config.yaml
n_layer: 10
d_model: 160
n_experts: 128
experts_per_token: 8
d_expert: 32
d_shared_expert: 0
activation: "gelu"
moe_layers: [1, 2, 3, 4, 5, 6, 7, 8, 9]
router_score: "sigmoid"
normalize_top_k: true
routed_scale: 1.0
balance_loss: 0.000252
balance_bias: true
init_std_router: 0.00974
lr_router: 0.000589
vocab_size: 4516
norm: "rmsnorm"
norm_eps: 1e-06
tie_embeddings: false
optimizer: "soap_variant"
lr: 0.0156
batch_tokens: 131072
seq_len: 256
train_tokens: 432800000
steps: 3303
dataset: "wikipedia_en"
Below are experts of layer 5 (counted from 0) of a mixture-of-experts language model. Rows are named router (the router's row for the expert), up (a neuron's input weights, with its number) and show model dimensions 0-159. Each number is 128 + 32 x the weight over its row's rms, rounded and kept within 0 to 255. Numbers have three digits each.
After each expert's rows: a language model's description of what the expert responds to. This comes from a sample of Wikipedia text that the model never trained on.

# expert 55
router:076105139124213142114118089138141151170144098097074152079090109092186133132146094199175109076113125101143139083159111137090084148132097149200127065145121143130155175038131164162076122106114135184170097119137129097157208121157153079106150114148124102101096099093108112199131096105122139171138094106103122152109150166138128145150122089172150124135129162092137116094133120164166066118131132192135151114064085145135060175147126138104124147139134164123122104138150158104044145111137146
up0:115141125126140101143146132148160087212129119189207089129139089168133095127102128177171138096128087175118106145124130134140167177111133131152170101134105068179125125062129166140118111119138156164178136113132147175120109132121110146173120084130160097146113096191155128173121110122083143053124100153116109135136141194088145106141147104193161118141075126112124177101099157206067049156117153152095132094129131111144060075084152165106137195159133143104123207124139148116114136074110140
up1:090134156122128181122124123112082114133091156113138150087173176095121127157130129144140138086161141076090137116157112143220178104143106147155150144071145141130165085155141151148146139098122125150088134196217109116072178097151088102145136157186076137128113109109168165123047067127107151152164134147153111150187074162111117145109089103170096088076153167108117093122072149119156118104128147118108122161128064094102185132110091108177150206154116158102148193138095135122121091137137170
up2:118147157144134109095114123151166060117091063125143117166126131083158063180167139083146111084156100108178149136129105101117153170162136124120180106147055109111152087085108141125116129158120167151136141137083151141118113090048029158180180100156046169134075137162157112166158084070143150191189093090118175132143077101132181137128143127157137117129133113166173120177104131085091125140138157123147148102090118086143166138147099147094117170092111128104156113134112113160138112092164173
Layout whitespace and markup. Spaces, list dashes, table pipes and separator rows at line starts in lists and tables, and the space before a year.

# expert 0
router:134139121112136126113127092150143147132124140091054135117131137109162115164101098170145150121158133111041139116134168114145090095059141130127133175156145124089075134097105170179103146120108135120152132131152140118099188131155099104127108075191141150119058069072112149174118129087101173131177091170162103174079144120116133153132167135125127089117122143071060162128180095136105018047097094166146110184157102106169136147115139161123132120118162179136112097134159175163066151113085137
up1:104113168177162150082110104163126141093135103200118094146106116132097122148100104162168142143219163131121078067140102150162127117092126151133092127088166127099100064116147192159152142191132109094116108131058169126112158123150095113116142174092128157093104094128142148116122099112135139164222093094156118204112185106131097135122157106156137110095167108093147135097147178137126077091195128117107201140175094116143162116129077114104057149152090135153089108120174130080138118143088162
up2:120123139102112096064136144104083088088074127174112248052145134120159140132155114144125181102156080140073137092134157160130091165029126097126178142169139115137116165159175128144133108164099091170100091167143196129149100161147130105161108095167141089149101119109085144145125132141137077094187092167154185130140110138115124154154109132156195157137138091128136169092090096144116138120078160109129113108122098130127087122126155084158128167152120173114098175112164171174064136089131119
up3:111131110116112086117127191140194107094165112127077160085096113135149118131065062101075145083136204108126132138097135115145114145085112137147110114174173078147163144087109097174078117168145159159067125160163111132085149162191083113134132140090170067143097070145119152131109169085113182110111147147134084116141128130119176105047098096086136076116095152075149164131196066103098115085150090141128144174171152138154116097103190146129145164113123169106110154147099172124114127124094123
Year digits, word middles. Century prefixes of years such as 199, 200, 187, plus spaces before dates and mid-word pieces like algorithm, referendum.

# expert 15
router:116187174135124177189139115181133145114059092115118141104125121140150063112153147237169164142143127105168113154171105188112105083117148215182110123158149151151114156070114135160104116116131077165130143071127149099136205154144150045095147095128159161136154149141111110159115130064106118112130128110129120147139135153205105135143147071194132127133137115096110113131179095141153120138128138133122136111140133135171153177138154113116153166119170110139133071152103141154026106125086107
up0:140189135161069150168142159173128102127172154093097069118148171094129088122160132158146093058094158129157124155159172174135131120106066122125091146109184106188087150187157106133084130104127097165087118115146158165087115104090125133103166148110121100117071131106165178172163122143088066197193127169087107132153119125161119147096149075081115132109153136109110093117149128091110181120106181139153131082135128116144122099125093159196109093183108159147146138099147166195126126092066093
up1:143131151129122167113105106116124085085108054104179177112124094147156089154099152078090115148127058186139153098115125108082166165114156134125153119179171147125132149150164210045140156125142109080103136145114148150091124156140147117109121114130097125174140090091116104109202143058072134090103143135097099076103182106171124088113163151126114160130120162190110084168100114169145115152150168176135096113147093137181087054159176170136121089127174134058136136117087118114152111099146156
up2:150100154123117156123134107124150179153187114128132099148160147160128162139156130124132171142200145119178134135097120120105129081093125117145070145113102139133155115065140069135169123160190121130091105142156112133162071159115114067172147122105115110124151105097139151174133117115086135179102085176160045050099143184139080139124146128148076175154159138126188069095129174177121136167113064092141141157186130138075110081111138131135153079085178164190088070161105119085118121143097108
Infobox and table structure. List dashes, table pipes, line breaks, headings and infobox keys like Preceded, Location, Coordinates, Votes, and chemical identifier colons.

# expert 8
router:116172132106123157099091137085140194113066094083102178127166078126126105111140087209141156090127167125156120096159119125116136138102150139125100099109109158120145167074095110143127148115124117173110095151051158123145155118144161081105147068133100185133086145095097177161145143105109178147136129160105141171099205139165142101132111112144148066159136094096123118105164111121106078113161058167178101149109099119147108177160137146050156168125190126144130023138158133118083100099138161
up0:084185154110129110050105117103071176162127124142087105120137188143115144136112173105137113159109087145181109062136164139136194136166085126137137155117188144118120087149076119161128118146140143157156078112115136164104112104157134105190115145124102121127129106126124143157068176136160136064161154140083132179179182086170087159114137147123088086115147148065084102063109064098092128122147096139215113111102133104182143110134099178169104122116167140166148118137075108066161164130151152
up1:119148126234169124161113151097076135125169090064087153121135123137150102169024126160154131142159117132103132153086146126144163184179068072161147095147100116178128068128139112079114149173099142116151099123110170173129149123199170123088132138154124109136133075120170109118081163145132206154138118090137109147089132146112093174154179165149133173127104153073121143120131109194095146097145110108116152127177141148192162115089158150130153153150082131117166149063169161124134115110127138
up2:141139138153153189150114080096119100113166123133134163117180119140141138150136067190080099133144072169149208136132139190129083105117133109191206092122106167110173107176078106110075048097157126126131107137132137138091103112077091118135148159129154132150098099101144175116201117109128110060126155154125157072128112145109124105139200129152188128158117084149137172126189120135168133138157135141063118176154087083081170140133162126152180130123082132093089097086098114132091134147112116
Table pipes, decimal points. Pipe separators after numbers in tables, decimal points inside numbers, and colons, in sports rosters and statistics, such as 14 |, 1.3.

# expert 35
router:092188148070108145185121102187172122171127095116133175118115106166123114132172117120170165132092108112150141093127095140125142133107156136164088082139172149150100148108081090131111096165100113119088118142164118140083154162156163027158132129179122156047081117071154135102125077118089154158110089156139142147129138117140123128072112099109177097121098162135093085066128108111146076046119177127173069098126121041150104161131159137128145111123116120165113144131128135221103083147130137
up0:134080124126128188155097031152136096133120119052124138130086172132152102145179100141153149121101131122101068096105112128145170124110174126133160096147119119130066096120111117080067108106135066101083083143142094165148129130161102068069090150098101125054163105060128133131173119197096142152129157135146124120186180135144128094094121078149113121153142140126128092088160141097127111129119094133154072205149094108098087177134109113102106108146138092165071142164116137197076096158099115
up1:106166144098101132196090102124127166160145108091141144151108092150171192135119127083125127117158119172169087166157117090134125190114148064155130171113190113134055117111089157159102169155083133109103093176166124075141195141178121128153151080076136096127180172138157151164166125104125142123152104110164101156155096144112178163106188173116134082129116080069169125157131092073184117164109176105089135101087138171145095174157164164125153092109094122156161104126129152157150108153172168
up2:112167109083081110148136148141099112182143093068161131127045084177152088125110119189115130135130109154148114157122106086119118131132138212138104154160136118155079129152151087121164110141091133120084122159133175121129101121159176121137150178195153155105128154054117148130176057053119140190132123130138188180094148090154176139131150114108120113174152128140111121136124169095149110105132075094146113230097133083178118121112127103103150180115115040112121166146119128180135168149110130
Indian name syllables. Syllable pieces inside South Asian and other foreign personal names, such as "Raj-p-ut", "Kath-ya", "Bhattach-ar-jee", plus "India", "Indian".

# expert 40
router:156128140122139093173033102094175140127150068132120179115094106159120092135151076142168164127137121085136117138146094137077145065123103133153134123142109156161151154117094190170131172121116111207085144081122150117045183116113113101119148162159140171120149151091139088190130122142135177177141098106090087172175128123166136162159103130145143051090116120098084143061129081175137141076146141134153129135073096099096159127181151168136155141120111149144114091180118124178053136145118117
up0:146158147101116120145115186128140110132114049103133108112159092105176104147106120160180157120109121117143133097120094059099168141146082074097113111128122171155161117113155136104145186127149137149042111145154149131094142155133140125096142221139148104154139122143131112210148077157143172211117117040144080103133150101079105130133138151192133101138170093099142206132138151108130111103173105169101140118068136093092141136196152076099129144154093173110147135189135098183119151136102139
up1:121107127133134125110128097133148124133172110108110153124092110120167142162068121209062106091143142114127154058166107113151151089139146112156141125150158107144187183130137156175142082111119096168120074090099129129075118094116144101120104099151125125146150105085098089145060131131128175101205136120172138090154139199129207122152126098108132129158088112071128138159115164110164125083171161103124180092096168138083155125107118125153141102044239144149153104150161100112116070076129107
up2:165127139180138134100081145127137153158103137070128131152168110144182099141114124130107099125119104105148155136086151139169148105109092167135189128216165064126140123103138168138121174157070133164128108115105109089086077084173174128138136092155089115117198079163131139154193098122132196140136111129151134117136106146165144114174081126146163107096126152193146113167173123121115163090189174117140177090105083075118175178186148128181132065081101158134127097156124166171149119185096112
Passive and main verbs. Main verbs and participles after was, is, has, he, such as been, announced, released, served, used.

# expert 58
router:116144208113144125145106065178093174127129084116056102114124151094142119138134146135164105061135116094082135103098164136142087130091069114178146109166106155133099172089139167158091129121155105175172120123139127121106221155125083101147151088163103113127128076133069116207118147072112141181132086198134094108134136110103118134135092100131182120103105166115113106133136120167110110080142113221146131128062052094150104168158171157119126154112124132139106093158160181139100147148123153
up0:126115170121180070112097098177079144086172084145109132133200140146132149128171097161143068151055183102086137134147101146215130116145129113115131097136108110124127172064152134161105183139104150148183142175043138113090177123070145130158135104156131111122129096158180134128113120129091170134106180151148097119080125113155154106109143125172129150162136138110108145138149175104205127185172074129133088168065110119090129176116110118141158072158098179121115090112116145157083144129138185
up1:149104079086093191054124119108061167121173089150149070123155086115153142153094118126158126160178152158111128105134121174082082082109156182151133111138091107120096099159091104179125186085146094166155138119156116126021122100139116170139134120141174203149095116185104114131110152121131119103151136156154186087110191141125124131141112132155164070073121144121091139068106125144151121086131125157108116187098078080145134118097094189149123113166126061113141134148166182125148135141125107
up2:114117099110095125083122125148063166093162106088077055160114137120192092150142107171123172152092113107094071157162143152145086202074148198126155145130120138126145107149129181156138127151069117142073130117118114124093116157119160179152123146108142133126121156136110147082092150144094130134121158120155099091098121174056137140170157109126156136149110116091118106158172141236123088166151135154168112039144185082162088160072118120131145167159158130104066131114169101126145096150105169
Spaces before numbers. Bare space tokens before numbers and years in tables and dates, plus hyphens, dashes, opening parentheses and quotes.

# expert 45
router:095224156110125147116131132120174120142073100080063158105151132131109102140159120192122151147141155097148126152151146170114106111102171148185122111131118172128078196117079130146052112123116170161125159068126157100077177147196118088085119091130158169129119108111154093166162141070082111117160143089166136140099215097149123113114143043154120103163110134087050115136152052159130111148169105114123133128117111130180101135136129120113138169144148128063120111132139141151089156129091091
up0:134139147191165106090096128120079149108090178065096066146124148113105132157140174111120085159109105134090127126139132166169050216125089137185148111140140144172163174150094131097070098135174057203084137091170141069132102174123158120129159132129130166117118098128087099110144108102100145138126110075128153102145090182088177169080140130162128129097131102104115172163104108077151175101147105107166124114099117086072052130158139158151142147125127095144113151090126117146069121157113088
up1:106129147067153146119105157129103153114130162130173141140136175160139068098088135158101133073136141100131119119130179070156181184137079122131019116082136104167142124134111104111153093131136114159118151098128141139141149096192131116129127089135089139160105187133165090137151093129138112137150130159162075206082173100130148072146148105138177129087162093164057119073121107161138171162179090058147105115120072158150139109136094104093141143117137146111113075054208112150105128108127085
up2:078115115115143078123141146168119164141087065092116136159115173128109163142099105133081120137091134119072134157105079154092062139138179119131122116138105126086142112119130167101068121159143184128202091173119073064130102146121144102104154159105150128141127076085082076148094186112166123075144127102126162122198078138104154117117133109127167138155094101101105109155130141136229072121156168118113167175085125105140162105098141122110096100153148047174082130098121177106097075127174142
Infobox labels, table cells. Infobox field labels like Rank, Successor, Website, Genus, Candidate, plus numbers, periods and ordinals inside tables and lists.

# expert 12
router:129200139105132143159047092111136127144101058107143148102148120138125094108117078143181189110098075074141109136130079109097111164112096167118121125123089144128136173096137191133157164116127139202107110123067142086057153116115096060131128154126137194111130146102153149206147099154145197149150129125102132134116141099187140160139132158197189068089092112081099151101167134142113157121150145148125082117094096091138070107155122179127158177067092133111109111129131125171101141134130158
up0:084104176113074125082107087147195146122120147095094163089107135121135099146126111059065088138145117071059149127123153117174170109124125129127144118167197069133162109133130117130096129101154077087198134140131108123121147111123131092136163119125171145105163083112128072120079082167168158060065127097137113150117124146166136187120113130094099115143160131118119116116135141122180161185090100070134187096087222078102126145103137147119128127129216129080130127106143153085157145087146138
up1:157164121082125163195120148097063192110106138152154171129075076070119082140081139140106099185108087149109097128106130183145123119138134176140170165135120089146136116110166124161152093119108053172108123158113126123080101125134106106114152168129161156146119126171127153168116143125118180192199133121145116174126102171078086074130163110128146152157118143118109179098097093098130109123104112068132164162098180173188104094179165124146076142092081063124136121167104169106106115086164175
up2:084143115099087101175040124101109085100157137176106118123175115052087125148190138168160152148123210193135110111157123158075078117151109073111132133176104145107117112189179139117107156123155152111172095128142120181115034211168120094156118124155157151107111135092143157132152115119099102120099096163120172129095170105161057138131090147150096134113124138125144082180136141085149139119106164168133079195110100145107114120113151137182176115116075124104117111109130138117152158176116133
Verbs and prepositions. Verb endings and verbs (-ing, -ed, has, took, received) and the prepositions after them (with, of, against) in narrative prose.

# expert 48
router:114137125130124192142181123149158122171128125089082131092083120145093135175139136100158168067147128100094125159109108118115118097148088142159060177131092197163064141147121146132085128183109131137108120125153137144092201115105156048164122108173151154109135134034143131103145082104084152129136121177099154172186154099140164150133124052138168047124144101112110062116155124134157096103127170148125113069139116111129134168135188144130161136096147126150130102128195160186093150171118163
up0:087119114120104146131160144154177138112103060078103174086152107111102124181060091116217117152104068136105162051090116112147126095096152087147120124121157135178128163135120121136097156210184118102158160091084113157127143104143164096106108105147119121103139090144128162075145089088134119075134064133097163059127153084128114174171223174168150115145132100067125156163168161139172144116128132129135121127094141147139179180158120118165152115163179121153119120123164144087112154147102144
up1:105109183225178190091154184131123108103170160138152151123152166133087101122162103144155100126156115105207216125128109104102081063085101110212112125168162114119073130172090163147070086096115105146144151168142145079118141196106131091082127128143182116108169079132137141165175161122147181131140127137175165112146123126156174101118157117093143131144122196131141109101107142088135117137133158151124128105111097136159073154146153117178141169103158112120193100111111119128109156176115151
up2:161064117151111135113158143141101098145112138119078169135130080105060084138183097109160173081165114112095096168136156139098139105120154178195121143112089169101138117147140160154092134193138137173100150146042143090181174116164139156181106089151134111146139109047116163159141101140169128100120075149085114199158147164139143088181100102160148113100111133170140128073135139070205131087172113132112152127093047113142162148131153109101130130099090130157093130151147122124142095135114190
Accented foreign letters. Accented or non-Latin characters and syllables within Romanian, Croatian, Indic or Greek names, such as Bucharest, Zaprešić, Kēvalajñāna.

# expert 52
router:117207150119146166144128078136156108213097111139134145045068137135155097104168154168117177106142130098141181155123116145089110109110157098180026091109114203162059163123155107168132120130103125144125083143149203151119104151129122110126115121130192121122049123132162144200139111084095131089212090120109121110123159128151101122121136133119113138115086089137094090107127073186103111084107079163104139148107116120137156157127170125132117141141142096136131147156148132085077085139097154
up0:154149171134103112142091124085121120178091152140111109128113146189121096118135125151138116098183121099141131106109131147130130153109163122110088109067143173117124115164110073116058157100151124079133125097079175118134089173149113144121135094134101167080086109159122123103185119144185028108136165139071053139164180203195121162116104187087125104101125167151161148155099144181156120120153083148093134150115176100149145118097126146092130118104189135146105093080179126108104135115095225
up1:127067184115182126064105048155101097108116119139150098124138134114198163148121158205089127160093130138118137137131089055148146196148090088131123091126121176186128099141113123207155188143125141156133122100121122131173119120141094094107170165082116128085162100062145170146066171122113115130146090087133124164128068159132126087190143146146113150110084068156124185120098098122101065111113097165116099157123129132096096159119080141109140102142191108129085107153117133117108108181102107
up2:135136151141125154151188105096118150182136126168050133108102116059147062082101131126100132180157135111111145163109121102100111086140175156197103074152084187144054151123106079085125142149152119122126157163112098146141088152149162086128115179087143158128132142126098091107133149079060117131198108149179139123152122125094115111124160146127102140104142122049096096073125140194129104134165151155058102225127078128141157138156086141146125123117112076118116113179099134128096123080151159
Taxonomy name starts. First letters or pieces of capitalized names after a colon or dash in taxonomy infoboxes, like Lepidoptera, Epidendroideae.

# expert 42
router:138137130058175140102137098160147144146086111137129146128110099159116145149138111136171146105116153108136194099145108112091134181126118162158081104119078145157088223127078103200114142170083120132119125166129160167113120145172125108160152149179149096074120098068170163150122097110083124131169124149149132085154121078132096139170097100124171112109131074092074076160149071172104105049116089199147159169113095083151103146177189103106152163100100144099171120125169094095135100146141161
up1:103183096136116115186112165137101131145128163137078111151163174101140142102176108153157141130141102093116168129105091115125071104080132097161165075150145115182181185155106095130156146141198103089110146153123123151099184095083148099065159153137100150168107101100165111150161132171140156152103129147160091085179041100144119141079145080130117116158139168119136175071163177143119119150107057106154075180181127116131123084158165101146137099178112114097108123155152114140148093187203137
up2:155093121076195156070086105100088143073182165130139177147217096080096110122090089090160121110071136164135170110087178166146122123084095154141097126218073112132094155125131128131120133113093158126130185152101094119114138086128065137175130169115128189163151115133118151148101141156161162092121110133178108131119101091128164078106120113136155112161112117097107114163167095169123118118125107137071109148104040097124155115129141172132127170119048113137196100099105105131134104120085157
up3:158124173090131137107121143096149163122102140111095116148126136140136164133107066135106077135180151112080093122183139138148167152121107094089155066115119144131180204088172141141140143134075143128122145182110132113062138159130115111144139093119164150168191112097106231136095123161092168117123202148121134094078121104104111102103165148094130146114121128087107092126124096113153144168122152056188183130111119117092148187151133101147056103121199211191132112154127137156095102172104118
Name-initial capitals. Opening capital of proper names, often foreign or unusual, in lists, credits and titles, e.g. Düsseldorf, Wakefield, Dengeki.

# expert 6
router:105202129085127155123093089136178139137104092104118137126132166173150081144130115160173149101130101127125165105117064145074116157111096148180135131138080178162114140133101161197113153136113119133107113135160162153100100101175090124142091118186138176042113092049168161147127141099107120134189119199169125076145172142080137124158081146129125072095116081136099096146168112210103158071143110175184135112133118092133110164139155137099145202069163109121119146124113168107131101109122144
up1:127137162168145141090079136161156144169156115171087163066143128088159103175109114167118132136097098152150135146142080118122117165142085179082142165087130083137169107147180187091150177136137099195111118150138100159045178124128169161105134116125133086142097130072145146158148121123100114131145121135150137069132085128229123173153116154165161155091124124112121065106063125124201132141115164183141142182183128098132099137137104117107132121112075099078105093076150157133177181149084121
up2:110104150114175092129207133075087112038139146144125138142122161086164117083182136102167083113071100104171136089114138160091072175122143128132090153106100163177100125077111083171111111133160144157079107125113132107146132099112119097119096105087160150126147134089156159147120167090158211162177171094135140180164141103095175100137105180076121067137168126139152168164148058064148117139084085116087126143076113135120134078088143160140145192149165147133129122108104129114124146176136131
up3:160174120122149187116129120099158096149211107120130152097140121138163089149105037169116098131089069195134138133124060128146155144151102149170109124128085075144115155145100127140128143153105146126094135134065114150124167146154083156110160060167088101090183188092155127117163100159084191184140093171160093081144093124092143120142136129185156090115119112141105159078141178172185163108141112134150142147106100117144125181156080142126115177112146132059161085129123177103162141092111162
Capitalized word onsets. First capital letter piece of a proper noun or sentence-initial word after a comma, the, of, or table bar, e.g. Finnish, Oklahoma.

# expert 37
router:125120129096137130127140102139123141134141132113136134093148050148133089105167082166161175102078171138127175122117082134079115094116115143127087155137117175131034176096119130155106147091084141126126120187115168061069112181156104100183109162137128115125129115125145179143129151108119159146139115143156084155115186125146189102100103114101226126146103106121151170145193113160127145146106143151144131169114119136178094167196201105065216165119119153137165088187107120121108113092098112
up10:133169147143159115091102131109160116151127154096108124181094119149165102076125068121105122120133136080103124195149135081127152146127107167125085128133094143096151128125112161081071114117102139066099130165104079060193115100119121157157154107166131158176147095110088189144138190127111080142117083187140107143137182175171135171077068150073135137167158126096124159092099128090198154145133108113199129099120161073151128224112137126062108158151179116140103089156157133137109097124117140
up11:191100127122162115079146181169136163108156171137126108094199127088130054131172157149171131080096131094115104189092143138126085104141144142133082111176142121120099216179092151101124148105135117146153114112088135182133123136161090150146168062110122165145162168078108089112162135123096080135120145144145120195103097135088163173095106134129156125064101114163111150104153128128145108102101130041095158120088112113133079130126117208074175143119091115180151127107156070113131145163121177
up12:154122163119128101143126140107133118122157091159112166130062162085117099197139083143116185129177151218113105108155146119146159111079159170138158108090122086159105144115105127136118104160106076086127120193116134182113148141100113098140088135170140046090193119140100126147126111078108103131116103192161080149120136142153149066129146064143175094115137163122141123197102110185115154156119088125133111167106105127123059115163177117094059108170075117067135138094127146159107200105142107
Numbers and quantities. Digits and number pieces in years, dates, scores and table figures, plus counting units like million, years, months, five.

# expert 16
router:128112091118121108119108117171135111127118088038167166088077133111177084117209101161177107130070126114149156122124093118109145166117162113151130139195092140184076104140126159146106157141142078192130120079172133079142151157119046110092157173165141152139097135125109128110183094123111143153133093131119071143148114166182154108139094113124137098140153118089104110117152147123141115133101081151155127132099114138162113184185185125125213151118155215125116085137197099189099098124099146
up0:100139162121138153090102126172191078093161104120110128083109102122107092103126157128179124142166129142152169112112063118148137182120081159197139095104186099136134109087172134127130119091086145123144125145088123129166079121079097120155112192116131201073174101147106153143152114073127138147070105128132047121088215160121119140166110127137178090206085148120149105136122164114157131144196159128100092167091187104129098112159120094143194100173086142156128121077150106126156114115152140
up1:107109101172120092069162107103116140124168107141104126140125157131169141130137122131106099100163140110103127108152132097132115170114144191134049211124061161122157192151131119126145151104094125114131089135087166105105124187151090127149199105123122131093132097118063111155137099104129123116184170127167097174147117094122164120150095170083117108107108144114108147116082171188125100160144161112176080203068090156065093143124131152137065138198117186105086151161114082173109080070139149
up2:076147082179085162120138141124094079165088152087095136154146123152123071139110068150086091141081133097108108139159105078165115137103126127148146138132099078137152130096122141122123153126105101128190089154065126109166098152148032113151106075207076134129120078138128131177114161141101138173150168134057080130145112118188156145146076114123135118110149189128130149162141200083082138135126080161172104128179080165146137156142172096134149175146117190127110119144122098177105122127152186
Adverbs and auxiliaries. Adverbs and function words after is/was/has: also, not, only, first, again, later, and the -ly ending of adverbs.

# expert 9
router:080165134038164143144065099135077116146126156072120165101126140135140071119147094126170159139116088095080173136160136199110074139077128129152146128140113148098050169126152112209048159123098132155176116091145153157128114082152131060143109099131184176092154109146164159124120131103148148156191092155141120124128121107157107159102080102139126110140139100109086061191158100153140168114089134116172132096103111129120121123107138168150201123084175140124108087187150126155127115148105124
up0:086097175115136149125080106079168141102077122118123156205172146080125098145112098146104126084117056117102132081145089141144109157131153113107182165113159076120163095116152127164109161148163127119056134130180109117104128132190099128158097149170155050114130095124130113147171137146167190126168153106077129127128182164115112144092132127116131114149139117105046179121186121076115152079115078111132190055073139122087136121174086109138119126140153203150115131145108123117147174165125183
up1:093133128061205110137110188124123098161114079098143155139145101075177076137110111141146157155143106170104148191142123102107121101083185095119161127087107121071149136133112082098068115100133125140112107124102186124124132134131167158126134088105169151047145128123094108139120106113126152123217138162201152092114106131172107158094135139076086108139115081039094123125100148023099177118114167193170158160150100135101122177151073094151120160108117150136140118128114140147107143131139117
up2:091161157129132160111148175128082155113150145100108068115108072096126128142092116093171154139149115167126149064105150152125101121119099110142139096148125096115183133114068062155069129163122113145212090117125163114125130176140098130102113074129181176131117131138128108094132119152056178139082102142152103159140108142147122156079131148133150154084169139078128186114181118074054086149109124143174070120186102147111099116147145141181182131125059100140102064123152134135178058084112095
General nouns, word endings. Common institutional or physical nouns after articles, such as program, government, law, town, system, and endings completing words like field, shield, wing.

# expert 30
router:132165140147172175159074102192161149174169136136113127113068100190168056134113077134174157141111091110158145126119087111104084102075084163139038083141133148105078121130113118112140130173068073122143155138126149106122158151179088112159104098154170122140121111083137094117162107077136124182109046144087102124127159118142160144120134104125128117122146133082070067086152127093143124124148108101135077104094088106143092129149150135090144163123135202181159123139207145143090141143078150
up0:073108138205093156138137082147091051131092106168154078119199126175174088152120134140152108098134081085133144158149131096128093108153152096183104124141074140076141115110105128116124113140079114133139159118129109136056155103091126175092144096166078078079106106117145122144112147058162109116181114100115094148117136174121126124132116152151143075132202133079165113132077090088124185139130145129133069100091120117179116098106127093130089215106101192117152146138138104141068139120157178
up1:123129140185083098128118155145084209127137136147161154162150114096177075106092031112163103119169135117106126098084098122110150095037131126084106106094136113109058105106115105106068096082127100128114181124128147113096156140189111103170135119151150125073109118143133081123152113119122140117103118109159109159115120099127135132157154151065197117214151129150141118119105128152123054221160105082101113156083089086157089093131139097144165185106120127118156122154114128136171174167105128
up2:071137129137118175124061105084103098086131097155067128089085137200112110117121135117125176158149161157145143123159129111067169146069096133134155099131123116115100145129140029171110102152122181132124116158096123075095108159101113154071174152121134158121105138093116121154110093181118108133130148179152124142150106107182102110151139117084156106108110140132087118185161089108144204093156131106083085155087129174179146088167108075221103167167101120116155163109120158145081136161165175
Surname endings. Final pieces of European, especially German and Slavic, surnames and names, such as -ov, -berg, -ić, -ski, -mann.

# expert 14
router:138129145103148122131130073152065152168127116145105165075147104106141122153104099139142114130105123095096108120117029156144121140138092159163092173126110129142071186095137133229105162142100133127130123125152175141128138130141133076104107126152145130073135142081092094159168077111109123125131129108111099106141122117143116170155110079137183078076124063081083099105140087173125158130142107191190061084122088073142133143121139142117108155135144133208109140172151095150141060132025143
up0:148130187173112140111111164146082125136131151129064144151147090115114171113182161152131117063139053135115095155147065125107121160119136123115087124189117104180140135117150092166103145116068147128199170190085165098080151111085129122079160120149159134182130163174143153097119099161136102064099085199104165074110166156138148145145075094114104106091163128097092131075105122154195128153133134147123088083151161090173104094132116085080133132190133147125123115094150103122098165172131173
up1:185074066184144112154081113117130135185114152186166166135126158145119143128102122117196141188119124106184197096123086140159098127122154149092109130119111114130176126080121101209105076119099165119083144161164198147151126151137156067115049155100122092143153137081111132111135185160176152148140110120155085133138147077142171125155142140178184121153112147094136141127119152121116105094102105139057148125192130107196108128116137091100093177119092142146134153160144142108154051128095154
up2:164077119159089086163161086069167209134146146100119133098130130153051131142156087149156070142167169172146079134143181126127173183094135125043107091081112146151139106134100177066147154048167112107150115121133176167135091114148100135139171152088094114154125148136143160095099188123126132139137125098144193151111133146166181140155134103127096131155168161105186088104136116146142171147085134117101160137142189169127145098126091071145173114149119171159148086102085165130111145167129106
Title word pieces. Word pieces inside capitalized titles and names of songs, albums and books, such as Beyond, Hey, Wembley, schönsten.

# expert 10
router:108165187126193149171100144101089157191102109048121150118161145115101117096094100188145147125091132118121129137213126164115092110127136134136109172162093175130098158134173149126108170178111146123099087091115151183105188131117153086183124129119161149090127116133123086114124112161069173161130110207144113156145137119204106167140107096149187106137093084113145114189144077135110167134077105105124104116066064108136127118145130121118118104082163144096125077198140119056119118123109106
up0:070091196094158117113122131164116127124176095119162108119137155139102123095127094169087129122086152161106149127139148172087126108162149129131084173107149120097061161098162104126141132154150160150141142156116167202159081100154134147103112134172179076115120155086142160113076144126142123129092157160112157058090046176156121138139077092134092104146118151158127135122177046141156134169159146126190122089142179101120116154122201130091131080114154104080108152120148205107135186057161146
up1:164155131158139179196062140144153129138106169125143127147119149127116152155108108114122090142160087104130070142110167151109160111173169055159132197108194159093075156141180141121134156122063136097105159102091062106120131144134056125104152113114106118090093127192206203152096105138191141134121104158121134142162073105142131133148146096124060132188101102094080130121137093120104166139112061132151178111151101142141192116110145102098079135095182128132178157134095103135120130149155133
up2:110103173125107113117159126141138121147129113066159162133222117101172122126130074168109119125141176127081194143120168134094133040103132106070153120120103184130137137120115159151100095117201129107092150174146079158078140198133097129180172121153109111142172082122161111159067159148106137124129166160233101127135171106166149154129061139148057135158146185111131138150143131137087079152099148120105137204119114130114157115176150125086137124118159059125143151100094125121130115129105124
Mid-word pieces, headings. Middle word pieces like us in manuscript or Crusade, nouns such as cover, list, number, series, and closing == of headings.

# expert 7
router:154172140118210166090110133185126118160063101070117135096057130108133095104156118144146108119085135079061128164113138180094093137072097140165114162144144155099071198112104114098111122105118094172130100130102132104135130086146154074106118139100102163086120084134108138184133140102087164118184099162184130099069129117155150147111100090161127120106092133109160092135194088173125133154117092103200115165104067112128107151138153119131152108088189174112105135184186150101095158152113155
up0:126099115128143176119180101077183124116098080164125129130093082114141144089109113169128108144181149111084169162176151144153134174140115095175118110099153130083121076130120136151101151123149133117141125080054143162137171145108135047186141155136134151154145129167108128145135152119057157098087102137194121095103167124172131086075110162142203123065120151168130125103096153205105153136097170085153110152067111155152158099136118118135187120203101151092133121220151164123113132085125112
up1:149111145157124182145129100129122093111147127083131128125123141175174124118138115078145124100196095109134076074115136149060194120170172155120169163167098158213145126148166139146160114136100167126138193118125124101114170152102125172089142086112067139154185113141200149132101120159122187149189061120163118129151132118139133163109167160117099072142112131138169186117187106163088159134154129052127181138136164175154124098154137106130134110093177145146173135185124130118068124169166086
up2:122126124124160167097109132106161104132174043124134067149170179113148146069141167110130155143105093094115097083162099162148135083099114158051118161151135161162124165087111160151101085078089091145158097112096111142152123134117135068160159155109129127105073145117098126154182091113157168108125210152125105133084063087078142115098112113106168106116141086151077094069151079057156129146093112102165117124125172168126146164111135115144088144111149163215163106165097127113153126142095072
Abstract noun stems. Word-initial pieces and abstract nouns in technical or policy prose, especially ex- starts: Explained, exchanges, vaccination, development, rights, tax.